{"n_layer": 14, "n_experts": 24, "activation": "swiglu", "router_score": "softmax", "router_z_loss": 0.001, "init_std_router": 0.0088, "vocab_size": 2048, "optimizer": "adam_hyperball", "beta1": 0.9, "batch_tokens": [32768, 65536, 131072, 262144], "train_tokens": 348700000, "dataset": "wikipedia_en"}
Below are experts of layer 9 (counted from 0) of a mixture-of-experts language model. Rows are named router (the router's row for the expert), gate (a neuron's input weights, with its number), up (a neuron's input weights, with its number), down (a neuron's output weights, with its number) and show model dimensions 0-191. Each number is 128 + 32 x the weight over its row's rms, rounded and kept within 0 to 255. Numbers have three digits each.
After each expert's rows: a language model's description of what the expert responds to; "comes before" lists some tokens at least twice as common just after its tokens as in all text. This comes from a sample of Wikipedia text that the model never trained on. Tokens count by the router's weight.

# expert 17
router:155148144168144149119110159145163195165157089162143125120085164128136125104118151126147096181153145116132165115136131134109182112129172117117182107065067168118166142168122110136102118084070125093118103136145102128119150135093095145130106181065134130100160053160138153156098078136099103093080128168136126130114107209100089064148097108151134162133172179123114093100062126135113188128142162155097093118094185099112083132161223101112140171114053101154135163112157110134105146094109104101168140173108142128162085114096110150138150074133183117150164111095081183080149142184057118105
gate1:136069141154096120158112158113134145190103117091154099091135127064108108127105131138130124118157151141114145085069061187098179133186148099127151109124095123184208145122102080158129071127164139138083162134126127167109131146149152127113148147123149177170133138108077090089107128106134151125090061155105160144112168120131106141167173166168162099124138128163202161102140138159128129125115055204090141143104178098113122132200121135204143139098125132118132096160203091130158115129105114090153095113109094134119070066172137153071122166087133124126157146078092107190123100110050142080
up1:112127200148120105141218105154146133157153135162081122087085131097128157107164115139163096146121071113111079084093130087158190075102132157041160145078134144145089169134070134104087127153164176138122111108172093155110085116163140106111104159126125105139158102086091161112128130164136133157069144147125125186144120143127107166217155145077125103091152167102135084087121145119150116141188132140151086089190105157108154130178133087158154145150153104114162186121087113117065121145170159106139064083146113152171098118173097114090109057146133135125130102085116122137107205095076122114
down1:104138094102122128081101150137168076146134128126079147137176208125123075127132141161166123153174113102125121156105125096107158113141055135085152121119136123157137057139052153122127103173142147127094157168161085098147089118094131094097112109158153128145156157145169081099150153121116149135129103086133079095108127156162112155118151071098126099118144116117097091173136093140163131132167081145126158082165078130061122167108140169161153161143172182156127195109067117137215132097145180127042196164108131093086143115109157115126174141091161044094143167109116104101120114130087191176
Word endings in table column headers and chart labels after a capital letter and pipe, such as R-ound, R-ank, N-ation, Ch-art.
comes before: " |", "″", ":", "|", "s", "ing"

# expert 23
router:139163160082121144078095147133135166135168132194137098098063153127090121106145161126124105158144146133089161111149071087101159143130176096163131121093100181080173119144095123113099105082088143091094097145153079152097155141150122145139096155109158124115176090126147146173111110070098166069090141174135075145110102152094113091157085101136140139121156147121077093118073141097107193103085167166091122165114183087132095155134186079114139153071115120138118153101143112148095146086087119104178115176105174069139069081082072141094134105127201092153188116086101154115178138134089089091
gate2:124090157185128119176154204112076177202194131148139102120138131163129142107087179134137170135137091107175146113136153170192140111110111136107120111144120158205164106122151107124159109139100157070119057096101068114119137134172129075158087134131117139081208135100125107157110146173161147143153071168112138164140206127115160148119153106174115108096081083127162138136106197123164092118160086119087100182154197099118065138141165067146132117154123076146139135089153104145129097098161092129165104122103155125182170086101096140163133142131125128134155085132131172081156178093114106107
up2:116161099151161135125164202106149118118094123107206128123160158114122130078128162104147179140197086125147118197122072090141095176156117134117140120166074131118093117142124141124149126162144142094121109140074146169148128110134172104115135110149110138121119189140117121120105101051075104140164130127193141097166081153126184161155090221132094125094130143142155131122142148121176141145075094074125120159108176131122096145142119101166153117187093098160110157110157107126115092115118177067139078149137069074136076137144122129143122090046138050101183131163106161100106203090112124193
down2:114113140115124140108106079137142064076178102059211128149115137115119112146084161151151097156141104077079125169137152083075099135107126137105059154056086118139108167140110176129149149117132149097146098163122174100153125126124160152066121130183093130144143115142154121123142152116159107083097124174126068119110167135081061140207132087135100087133185180167174122146111114181089116184142125137112136110091150097082161160126205076165144079166076151132137178167126127107172111114106158102174105160150182068108135109138132111106148141104116154092147148170130145065118107078155098163
Capital letters inside acronyms and abbreviations, such as INSEE, UNESCO, JPL, USA, U.S., plus heading equals signs and apostrophes.
comes before: "A", "s", "S", "C", " |", "L"

# expert 13
router:163143149109136175106105165167161145161148124162143125093126165112082095094143162095136096152156192093105124105135131100108192166130173102167136136098117176120168121196093100139121123067099115109092119170179081153094175115088101133128090134121141108094204106124146182134112106117096169095089130139157114191098111199128099086132104136163104178131137174086114134087100172099085163115101154149113106141139168088107084144135180095094125119092080078169160202128143114132099176132122125101143164140071144078190117110088089151104173110129189075155165118135122150117177145127044089104
gate1:078144060137073119118123169110106158150086150199157146064073177150098127102127088131120158153065093108104159151144088143103131095130101092125141166088097172112179172143102076174109130095096122136162086138126142101102067080101139129129104121108136146129109128134131112144097130172157172101134087145109141152132072136153097093112135157107063112206190191090162127059113159057098098106102190154059129113137153181154060170104146098097135159153082153101094092146125129113127174148175148173097154138099124124179101110124140177116158166090102127120151139175164176147136114120099123144
up1:142087168151151079099112231108092121146135146107129154156119181095069065090115126083135162121117099044142128127137139150069082102145092097122102129156126181087070145095099078166097124144140118114084138074113113063104160142150076106139146137127098135079095121101131117183112182114148139161099112107132116149125128129088169143130105122114131146139165131100152171034138150161103137160147146147052114137188107149142139101146154110112131150151103169136131125182150091143121106134197173174151175169176123213123098159159133128192105169102140149089143110093122142130180075125067149142
down1:162128095128162048149114192135082103064083135125137162109124114143108169127089126139169113154147104057155149162069106125136098077201185112149138104124182124105088108075138121157124115039172154111165098094140121109128198103139151115187059073090098109133109151153146159149161175162141147045123091124079116140090209139183169087159178168092121128156155131159101119084110148136148185154133174162101083115129162128143180162141090088145124138110113145113102170129159116107131128158119193108140132112112138112086107096097135105154136097118126113180144161109145126085156091130167119126
Month names and year digits in dates, the conjunction and, and middle pieces such as ind-ust-rial and admin-ist-rative.
comes before: " ", " of", "ry", " cent", "ury", "r"

# expert 11
router:166133162103073127107143154168187158149169074154122085117098166111099098080150139104100111138112133081070152116155096116107178148149158109165141161101074144131136089182098123150118092062088126115098124164176119120093138094111097158106090122110160113112161071173174158161112110066116119104136112156105084159103127186128108095166085085178060130102159187116097113093100170097090134109118141139126107133051161108135113134177128096112133161094101067166170119101158132137103116091090079067168156127089151105125098100104103148100105090145114107175168095125127149131108163143015095083
gate1:159090086138116115120086189152148122143135142135111089116082181096218073064127148123096148191099113093107123129150126138094142137096086078210114147134179127109147193165129140131154169141081093105158133095149064126167110090178190084170109142189142150163147141177077168122133132148101115101213147117094128115169143135080132153082113117175096117110174166126059067063074163151147105132121121171126134147102111119108130064073129129122088067128162157152071135118092126122134111118171175113135132144133144144110103122081105158104098182189138095132147110117114150140130110115117102127
up1:206147103130090082101119160150113106120098109095118055152133168109134223149128162150113134147123142158157151120115112143168161135149148143096177149127113136148119149026141104077154175083111144153104132082099136130106125148147057108138080141121134150120116044164141114196140122107167168152113113117142175160083149140097122133098117083100169149129211112109091121146102166121139145085096111168130127190163082138177161122165122123161061074087170175072175103172077129103129166163130109095160101101143111147096165141139081121125108204160124092119123192154121125142075112124120109124
down1:098112106107117088145151119142134141182062110109117140235180113082105136099129086148159145161090108125121065157198146105160092118064172157139164199100077117065165095177132137117086121137133107117136126104114122140144123153143206165197186160120135131201119145178082157087108151130132195091153072138151147071125108128095111151162123129127147142139149141117153059152123076141111130138177132123132134147141135110152130092133115132153104113173123091185130109134129069119061073072108083173116147145127176097103128153128157156142091155124145093173056123117109130105131150070145103151
Prepositions and particles following verbs or participles, such as in, to, on, from, with, into, through, plus the piece ag in m-ag-azine.
comes before: " the", " a", " be", " his", " an", " their"

# expert 5
router:154144151156068140095078150132161149133136092144153102061067133151108100102150165131145115148113166119124132094145093105091191136144160106160109161121102120119155122162092098116082132087079154110114125171159094135142142108079136152127129163080153144121166076152149175135142132079090174115110126181108077183113072163122119086180088121155128179121156155090115098118096164088105145089105151166092109147136171099146086157151163123168191189071107113219132163151149122171125162075115113108134187133078132093153095107096128161107134092088176119196173115064101158104150163153046136116
gate2:145110194106103064147117171127113102099112109071026076178154163153092112145132100127166144111122208132170149123131149149096076117125094109134098098139106133172107170140098115098095096152127148140155127134124110122136137108132119102129093076138134146136111172193136171162085111157168082101086130204104111107060159125123127113180188122202179125107131114076152130154118106132151096057145109136169126114144130118150094147155111127118156066125043093108146151079139039122133150121120191122086106114101132100174094120150140115149150161053156171103176125107097120137157124086075139118
up2:107127143136124123120127129190072135137143124065123136178105156144139152113169157148159123048178164134161119150119114066085138141149083162083119170127110122177061172127029139067134125177155128113153077099106118123119134128164166136130130142115155089145127152082097206162156122139134101130095154211147120096103152146078125086197171054175129098110118103156150166105116141123141084132124157134149150111118081112140055121098127160134101100150096103137116122146155093172156119092100177083105147126069141131105104158154108122132140134118169154087197126142064056146121156193128149076
down2:137118138106162164141075107163173125077118143152135124216167120185159132133078102197095181090135127080152096044140117128192135159114157161142108115119141072171127128135167112188116117172128058083084162188113118136195113150157165118110119074148109121195088133146090095091174092117143184092168128109142115134134120170073146128146087124142150128131103092142122118104136148106126093158112095174141139126147123181115109145147086064132158141153113185132078165122132149132091039096167112113084158119097155139110131166113136128142122033185126089127132143115123132090131075147098114150
Line-initial hyphens and pipes in lists and tables, and colons after infobox field names, such as Conservation status:, Died:, Type:.
comes before: " ", " P", " S", " B", " D", " L"

# expert 9
router:155153132137106150077096166138175159149166109173139118075081152129104090093138161111176115131134137079112139103162116073100184166147155113196131151113095166110152130150097098132127108064091131105126101187133093123068155088070087121123090145113150109113188102138153174160128104095115175113090133147133100175103081158123110075147079122173107141135125163121090096089112111107094156085098134169094097130097180094133107136156216085111136146076108095192149139126146124165074175078106105089151155143073174094164099082122095121113160086106183107187176092142124146085163149142097081105
gate1:112077091049199104129130178152119134127119079111153158137135156171156157143144119122091141105122122137124128118142144108121152130133149140097111147135094124073099112139133147152061148177106096186130084141124041102114132123122210124193142133113106073114167153165188065178116111085123110152110136133169109088136173154106109135115114113122136147153126119180113149110115145109090149112152148096092098123119207119091171116113111107202041107060144096134139115051134112150097182036113099150067178119152133172091161119133087156135197121121084159116179167102097158116125123128099118142
up1:117172100159105149052135123149167144091095177164147128134110141157121144157101188101164137057213121129125079161101133150111077118107158135090172122084171113189124176129105165097152126056135139096106103050153176153138068177151083078055096100137110133130138111101121151108052154165104147166147087119087146118143103095139095097134150178163161113107122101072144154125130118110121121115112114185175160095118076107140137108115173140162129127143142140079114127155097122128089144149121187118149108119127183163185148080145126124108119084171172097189133135093147147180159149157086062105
down1:128130086032156164163163127086073129099114156118130126122082136219067129129164087144118115151154070124163106092150155080169220112086170119099105133133106079173112058160088167117111107106195126133138129145125180150129111150131141084144157088152114101175152092104105132086156111168112099127119136146148093112137107104145137080132148129186174117154085181072105080128142108095146075072153062069142087160130125101138159139129125141222106111154180126110111144138112099121102177160117175126165170176142147106099137148110138145101122097134140180060149090128118153121122121105141127108
The first digit of years after a space or parenthesis, as in (1887, and capitals or non-Latin characters opening names, such as Š, R, H.
comes before: "9", "0", "8", "7", "6", "5"

# expert 21
router:144142151106107164073101129158147149150156124168142101096103165093087076084147171098180101159139153107117159101194135095106191154129158093139141146109073158124168102129107109143118096085082157066101108177133103141100143105079063158141096171102150111117184089136157137149121092097097162101109162163126108170081096141102106083162080143134127152114126182124087108113109090097111155082109125140082097143110180073151094129137158106117135137057101089193162138123153139175071174089103101085140154170117150070162093096122056142108155085125167105164181079133110124094128164142087063094
gate1:166177162171098112144125185129107151169126102170170123120055148131167149116151162125128094141087139075169118085109140151133201074152112060124158096108155159145155128158165147124100157076116152156069103119181112103075187098144125112173129096096185145117146145171043161132118062083132113078089175176157130108178115096119081143118125131138081153091139127123178103094091128135141157081142157171087124139142117163130097138142190128134203149110186104086177102147106139165121072102086127137164129152069124076125115175101114146122132062130117132103139117070130115119110129097114079091
up1:152138177145123113178168145115110124159202087200110165116113062131138122091135107123185118141126136106186230124131158121133129103135101118100157124098136112210108126117070126067097139102120142111107135115132120070137184086166146140111112109062097161129180140093086116085127127049135046046099152169198114179127118109118123132110129096148130132113105116152127137113124133177123077090132113117125097105113142138092135150117151098154085139128171128073105116196096195121146085123120156081135145175168117141144087170096093108158137109134088158118146099170187145146178134082129181141
down1:084135144108113156126083078075115129145126128102108174093120125194143130136142124077181100111094097140131210103091185113124139137129148171107136113094118140167122147124088107117177166113139126149122135101128107101127093115092180120107091100044153109180123096120159097097137125107167215098193118121072141132082174126137173132115160158149098112153119142169145085245133092131088102079136139116130108125128188081099110114113083091093102107113156084135104145147152132115091090100091117160131125155157191103222127138129161128138157111135148138094177117120214134128135136113046184117
Full stops ending sentences, quoted-sentence endings, and line breaks before new paragraphs or headings, also but, however, question marks.
comes before: "\n", " The", "==", " In", " He", " It"

# expert 10
router:166161159147081153070108125146136158153173117195143131073080138163093081104131131103147095156133124087136149089175126078129169140127148098185118128086100189105153080145118130126142114077084142097080099153158115110070158113095099139135089150079159106106196105145173141175123120108083138048110131142124074184101141170087099079128093109155134165096109166118124123095091110096117165055136137140100099143105143114114108143158178076104166120083104102177148143102160138135092103073114122075166169175114148085151081096091066129087152126154158107158155095112113123122175162117081080066
gate1:101131088154166090084111165119187137162127103163132122107165171118126166137136175131156170087181164121138127174072151152162170125134121072095159117147101083177158133126115122119094095108132128090073107100135101161105178088157166136090101098103172200124125158120133112101179047114123126114127166108174082126095073101080137097155113136133190190139081096146086160117081177078124225104129151139135073128130116145116105138107106145147184113110084130149114128072146165124133157094137115136116160146147224142149120138167115125096131069123116096109110089134115151143193132056120177175
up1:127130138175132083108143150077189151116063127162092139132133138102095116113119149167073157103147117132099162166134152187140167118155131092137122131082072149091116116108117126060155152139113088098173111131156112137107085108188162088163111151167115142154114104100132183167152072190114125142115139113199093185109155019144134200138094122102182119134111096169144122150117125164163131147114136130096079174147195080173064090070124096105149139105138053104086168159115150122110174118139121206102137116124160140085097177162109125097109144162143131156139093128171123119146198115148117114
down1:111148055117117157154160121096114157085126144134067144151110125119145113126094131198080129074127118109149147116149052170141150146098173172106159148157122206126112138127143106135105105184120101109128118100204108121144110113106109110070200118121190147122135181092146141126075125127106109137098137109190117094119050096187121125209133146094163146101104100186117113169162079116129161086158131217144086109184099104175090118123072151173157136149162168147120144108166114147116052145102167140114134091108152138159129131134175123140157139099144120143113072119112157078177092098158170093
Letter pieces inside transliterated Asian and Slavic names, such as Kagos-h-ima, Li Hongz-h-i, and digits and pipes in sports tables.
comes before: " |", " ", "i", "–", "a", "u"

# expert 4
router:146155135137136171080097152171134169152158102148181113067067130125066094068129172112134118177113165085120145109167101118102126155130127091134125146134110182100174094187118105135178128102111169084113081170153115138107164106131108150155100161114155095110189109132112171171132116105058159064117125146103094142102140132137116120182079073163109174150167136126133107078119148109068147122136139155103115161095142084118090163161129067124183156078082076114183182111156086128113104093073094098155159155101163097142112110152080120093134074119137152171167075100147169076129155152056098128
gate2:099078117113083140154143147094128148092135099150125121121144121073129122098116176090206156166115136142033124135152137111027136126136126112121104163129105160098162159156156075144183084136086117113130145126121130149112110121125080172202182114158153125123111156117107150156164126135075111111090090154151117143198135132127139122137115098134132177111091121167077151134109138137159163162120107138096162109100172137157098135084125159074122151196089096142141113064070169124162174135144110138130111072105071142140139121112159165082098103171106162125080134114143040069196192156089196104
up2:128151160144135117096153127166134175138139134122100155141121130153133133141134155167170117095105175041157173169142133142145124106125129074093097118141104149100140158131172133096152106112099121140119147165134121089198100147128182134127154149143079175141171156106143159128170078109189099094169120124082165125153158091120107122107131116159118096114193167069051164166096104059187139117117097074138153097127130094114139041104090091063182149112139146078146127121185141077119134187163035094121114060151135098101063081091133074102097153177161174128142100109127128153131129121149159134
down2:152149132146137158128171158125138191155168151112184117141182133108166090128113082090115138116112124147203105110117162095190168104147098152084108128171162086193103123114126105090093130104138156176085123115133126094133158073102178207169117132120132102095110165110149140142066125136139139183170131117123196107141099143128115154153091112160133132059128139162077193135125048112182085122154063121140143158168137094129135120146101067129167126107175153151083192101098141125141141076085173084078129096095089136095098176164095135130119161087175141135108082103104168163105123076144086161
Mostly the word of after nouns like mark, lot and tour, plus determiners and adjectives such as most, such, many, same, also.
comes before: " the", "ly", " of", " c", " a", " s"

# expert 19
router:154157165109130158127091142158167140173153107114168114106095136126113067078132167117127109132107128092119162064164093114130191146155134082179171182101083219094183118177107124142120130084082152110085085116160045158091158087104108143129078116135167128074151063109150143153119082119068137118096151170115131121107078146137120088145125099148117156123144166123118124099095134119102139061091114139096106140123154113141117137159148108097176168080085104168205152144159118144121103083125103080167124168114169113157101117118103131096125101119176090154127077095066159095151190127047107086
gate2:104129113164128207106074146164127168148131104121163098113106174070123133113151116116141124173126091168099103128119139106132128147126140034091120132145129141102175123121173110169170170068161140095089156114136139133104108123133173101174100122152127179152075064118135129143136148144032123148123159119149101174160131133119141188135194092190162120100092100121145117102110066113162132086150183205217150152107049131130095114150130145126097130106095065159143133118101159104056174162135166143159130130077131138151152129110144122081127153081118181124116140119092099137175166168117072085
up2:076119144112098159061125091158079137160153176108129157117125088160074142150165140094114156073154084116107058186152080097153132142152130154122095153118125127127172143160131083083124135115128127134106159155155093128134140074131177093146070125135119140153118189166135162157151119173096084110133149137093103133124117164174072145139073131092110127064180181114091120189125126153091152199199111176116158060087144106151122152168097141140105112173153110077155151129085095107130104159123151136124151106169114074163177109132138157082170107136152100184087215115154161061076114122111137130
down2:146146130152142112111159171123146149083152030208098128111117144101189075142120126129066136157129094143110092137121094094148105090144127111178163095145082195088139087118121144120131093164100106169125139135174127105117097182048132164062146113156132131122137158139092100160133106067115105139157116184160178096131144087137166131113160136118096144155091162122149092176090130131147063183155142189095109141140112111122099134075164128145084112135072202187085100181129133080176160057133102145065129140118098121133134124096124123134128134126116165183126136180133126096166106100049105108
Suffixes forming adjectives and nouns, such as -al in Doctoral, -ary in honorary, -er, -ance, -ion, -ing, plus British, American, under.
comes before: " of", ",", " and", ".", " in", " with"

# expert 0
router:172151146124113163063086165152170153163161104170121107091084155115086078082137160128182127137095151106101155118152150091084187174133145116179130142128096207115174129155078106150114113092075160105115109161146110120083172103097099146155103156116131124120162116128154161145114106104119145116084164166128100173110066139124105063146078130148121166119162155102104105086096106089079174099104154157103097151115138110134101157150181090099119172064124109222145122115165102165110149081100098077147157154066140082170109090105105128097129107103188113186173118126112159088143137152067076094
gate1:126132151175133166144127139135137160043121131118148135109135153120175123137105132086164124123193139123094082141123136053148101138157127095106161147141157133131101097133135095163090158177120156158140091104136108185075097047200136149099122117189121159177166114145119160144116115105156180077065139136168144185101077208087044102135107111136120142119135152076115147125078138138086120092091150149094068152144119137121132152127136109128129154150168079150116125157093120118085092106126113217155103126089118091157104139130046181129166079091153101079116137157139080177114146105122052116
up1:191096119121136101121151106145103104126238103091122156190125089128108145140135152140151087154168182075197116126133064117131133185085117152112083086140150094069089166109116064056128139125204121115141077114158133159134128148104087159102111159148113133125169092184122071167168109107113138137156135167152081139128165107167181107048205105135169111160118125177092156121137122108164105118136097150128173138098158050102165112142158162172111103121113073138145152157095150150123109164113165049149127118125104099114094159103152103149135133129149128145148106159108138133132133141143211142
down1:172131143075087153121212174142150182120126149141151111124111128134171140100147074101171114118118171105098095129206176116141062112141148128091124142181111118163154221087151175119154109154134159196078175107145163182152121122093103166094110143100076098151107131131096166167112143147116123101068127093113114107101175127130108146119018118169116114110188152153064115127101118112169141149120096136161107119051123120109113152139203163155184181084132078078174134123120142133079150088146134098105118093097090089127141080119106163127124185123109128130134135115096084096140143147133130138
The space or first digit that starts a number, mostly years and counts after colons in infobox fields, such as Built: 1938, Established: 2001.
comes before: "1", "2", "3", "0", "4", "5"

# expert 12
router:167152093133137151099109149134145164166158075154109134077075165133108075095142157062143128122124146083101161092128120089088182154093121130157172143086113187113146104135110093109100109089063135046095099144144104125134125105113117127123069154089168155100175109130142125178085128083093175076065169154094095162104119137126151099134116104131124158086157188122099083099077155120124132072101152166106090130103167113144102151133166098110159171090103095098174167099109106148068146092094078077169131112082135099153073087079096138110168091119138068139138108083092142092114148108050094118
gate1:155144154123120124132122134104107116161130133118185067098144153125114172110171100088138133135140156157169164089172097109089126087122121112128135064107073232126184085166140110122137178133075186168121047116112044103131076121075146181153209144152158133094167088104071107137137130121169111128156120137124144139170079087130154172071170101165182133119110102131073137139130017148151140109153116180121119149124144119080080085121129138160111137141129140125090127118085110131148130115101175143128136129141154126085134159103104120122181160194106106125109129162059112134099125137100133060
up1:102072118145129122194150120118102128114156131106136186097126142081169182135073103092090063165111133108078073160159104121124187156118151119186086138098150084113183107108134111155093147155120140037080116121159119131165111164162143148132086100180143154134147122160076088136153112091095079132113126124084206136140102121118178125096154141190094112155104138176103100108169157195122142109134128179200190110095162185142143090108166143154106110147079083183120128122145113114102159081068159141137127076195108151097099149126146144138131142092153143093174147086127143136094171141158155097
down1:165130098111073120088114136093122105099137144133133149139109083093104195176131142111149130116154122109113116176140142074109177095174173135095145110102167102094103120136145185109187136067110141142137070142149072152181109116161189137178151121151055127129162160161135149139099116166150101165148094112169131178093128202174149147127113116099112133161096146112095203145095142144088128132087168083150135101090157125221174036102152139085118111119075114102173150170145144078109122130137071066083111107100096125168112146145160129184091127143142158127064094118098122146164165090095135144
The -ed ending and past participles completing verbs in narration, such as rul-ed, announ-ced, challeng-ed, and whole words like used, made, released.
comes before: " by", " to", " in", " the", " as", " that"

# expert 2
router:206184143130112181123092171149150152124154125167163092117096162104105080106161180070192154154137142122161161144140118102102145147157116098164135147114099175128131088164070101121140107103110156074109114168139112171063146110107111148149111150118190146098164104125125139209113089094104138099122136165075113118136113136065111086150080127169123142100128141108126105084105154127115190129125138140086098141137144089138099129169212108113124142114120121182137186103179097140099167115094097072178152160065145070154110125069102140113104089087121116193161074093113154063122161125055108130
gate1:087111174203120151119107139179158111051136130087144166086149084090088150157164075151097138096103140130141094167147109150129113159138131140114110122139135170150144095057136179120165170091128133109162180120111093067072116171163075169151076105137052154107127150095140114080087111102146158099133082163107113117140072137205111126124115131139116170128107105090173116102133115205132183132125116118102095157134147157123133159123164110063096188080121087148151103129095121137097143147147097154152099146144209130149116125196198103099173179145109155089124143060125146155093132083164140118
up1:189101142171111201081063079116111146170121107156150103134138106102132144168084173179121118105158075197145087093139076085135121127157131158100100151115139163123119189139135101161060120138145127186162148133151150136161126118152150163080119135192127140115098153144145116177164115148164175136083131073107154073163111122173071146083146222196140135073160120093152078170114080103127166099085110202134122094163133109161115100153094111168114148137089144114150108145129080119185134113123133093117115116161129108059129124094130200119174116169120093109143155143104092110111095126104094161
down1:105139112132151145154109090174138106105109141181066138178087116160157141138084105165175101124138115121137161155112058147144159115130139134147166153149191160121119041094108131130123128087120098110211118141129086083127142160137163086172123163175171147098105122174104138118137092100125108158114093169074191114117169158114067120156073150106150115131104081057122143142155196123138163089095176156115086131152097115132116157130136111142145101138125122128123055094163120113113146145171180085106145093068196117119204112112153080205069102165126097123139060131117184115170120102142126094
Middle pieces of common verbs and words after a short prefix piece, such as ret-ri-eve, cont-act-ed, ch-o-ose, plus not and well.
comes before: "ed", "ing", "es", "ated", "pt", "e"

# expert 3
router:137125120140126144076089128164117130143192099208160101123114182147060120097133137144152074125166151117117174107136087118106145166112173074143118141111077160092144104140107063142094102088085132082092094131151108122109139112129122159129093130108147144104148075129144131146125119091062130117106127154106123142126083162116083107145119096155132143098157154141085112092098102086122133122132128164094116137140180072145102153174136087120143144071110103188143157134189116150070145108118105096136183151093148114166085084092089150104147136072176126174160052095053167079176170153013114078
gate1:181118114104116108130090105138118138118148163090061121162106101158077128156168136147105071147073123134137059160132149132134139164153153063119070082166148124115134177115200143105096072095092088130124115153095139151168104142175129064153174153168161136120200152109118092140166140139112108097036139142077154110153116108144155167134137156095085044153155113150123159114086089113148108133107117183093115091104141072164202121149129123139112112169096135165087193105175151120164150112081119159124133101122095114069102076119114116081205110128202133097133123146096132126133119105115121078
up1:095111096079149166081155145107121150102105132165106231103148161135162072150131129144140129090125091142086125166098147096168116144172146100118116104131130120125103116159121138160079110167136070102117106122165129139057166137079173166158114118123118078146080134189135143112153120080126139184090184116142090095078158158154057097070102163141137143148163161094127155136231186112084155164132160123150128089212127162108157078109137193137161145145150185123148138105097181140120112138129110163151120145152151157136139165097176067123159095087159094070153153100162138131065112127138124123
down1:138148135045133134071175077121068103134147158137134124161083127169130137123114100125087133115159139161113159140145198174153079130108141176120029128143174212151121100126090165119171130122150109103115103111105078133125215116104101114064119154098094120109093078163104137130110068134129175138159099063188160151101118161073149100175130114142116085164100110134128156119108062167118108118124130129143104149116108105158153106080197071104131155135191099179171139184160117154168134169084107087182097112108165142141152107137153148167134171119107142143144082180140168118112130128100123160
Commas, table pipes and the last piece of section-heading or header words, such as career, season, history, statistics, and in text list-ing, t-imes.
comes before: "\n", " ", "==", " and", " ==", " he"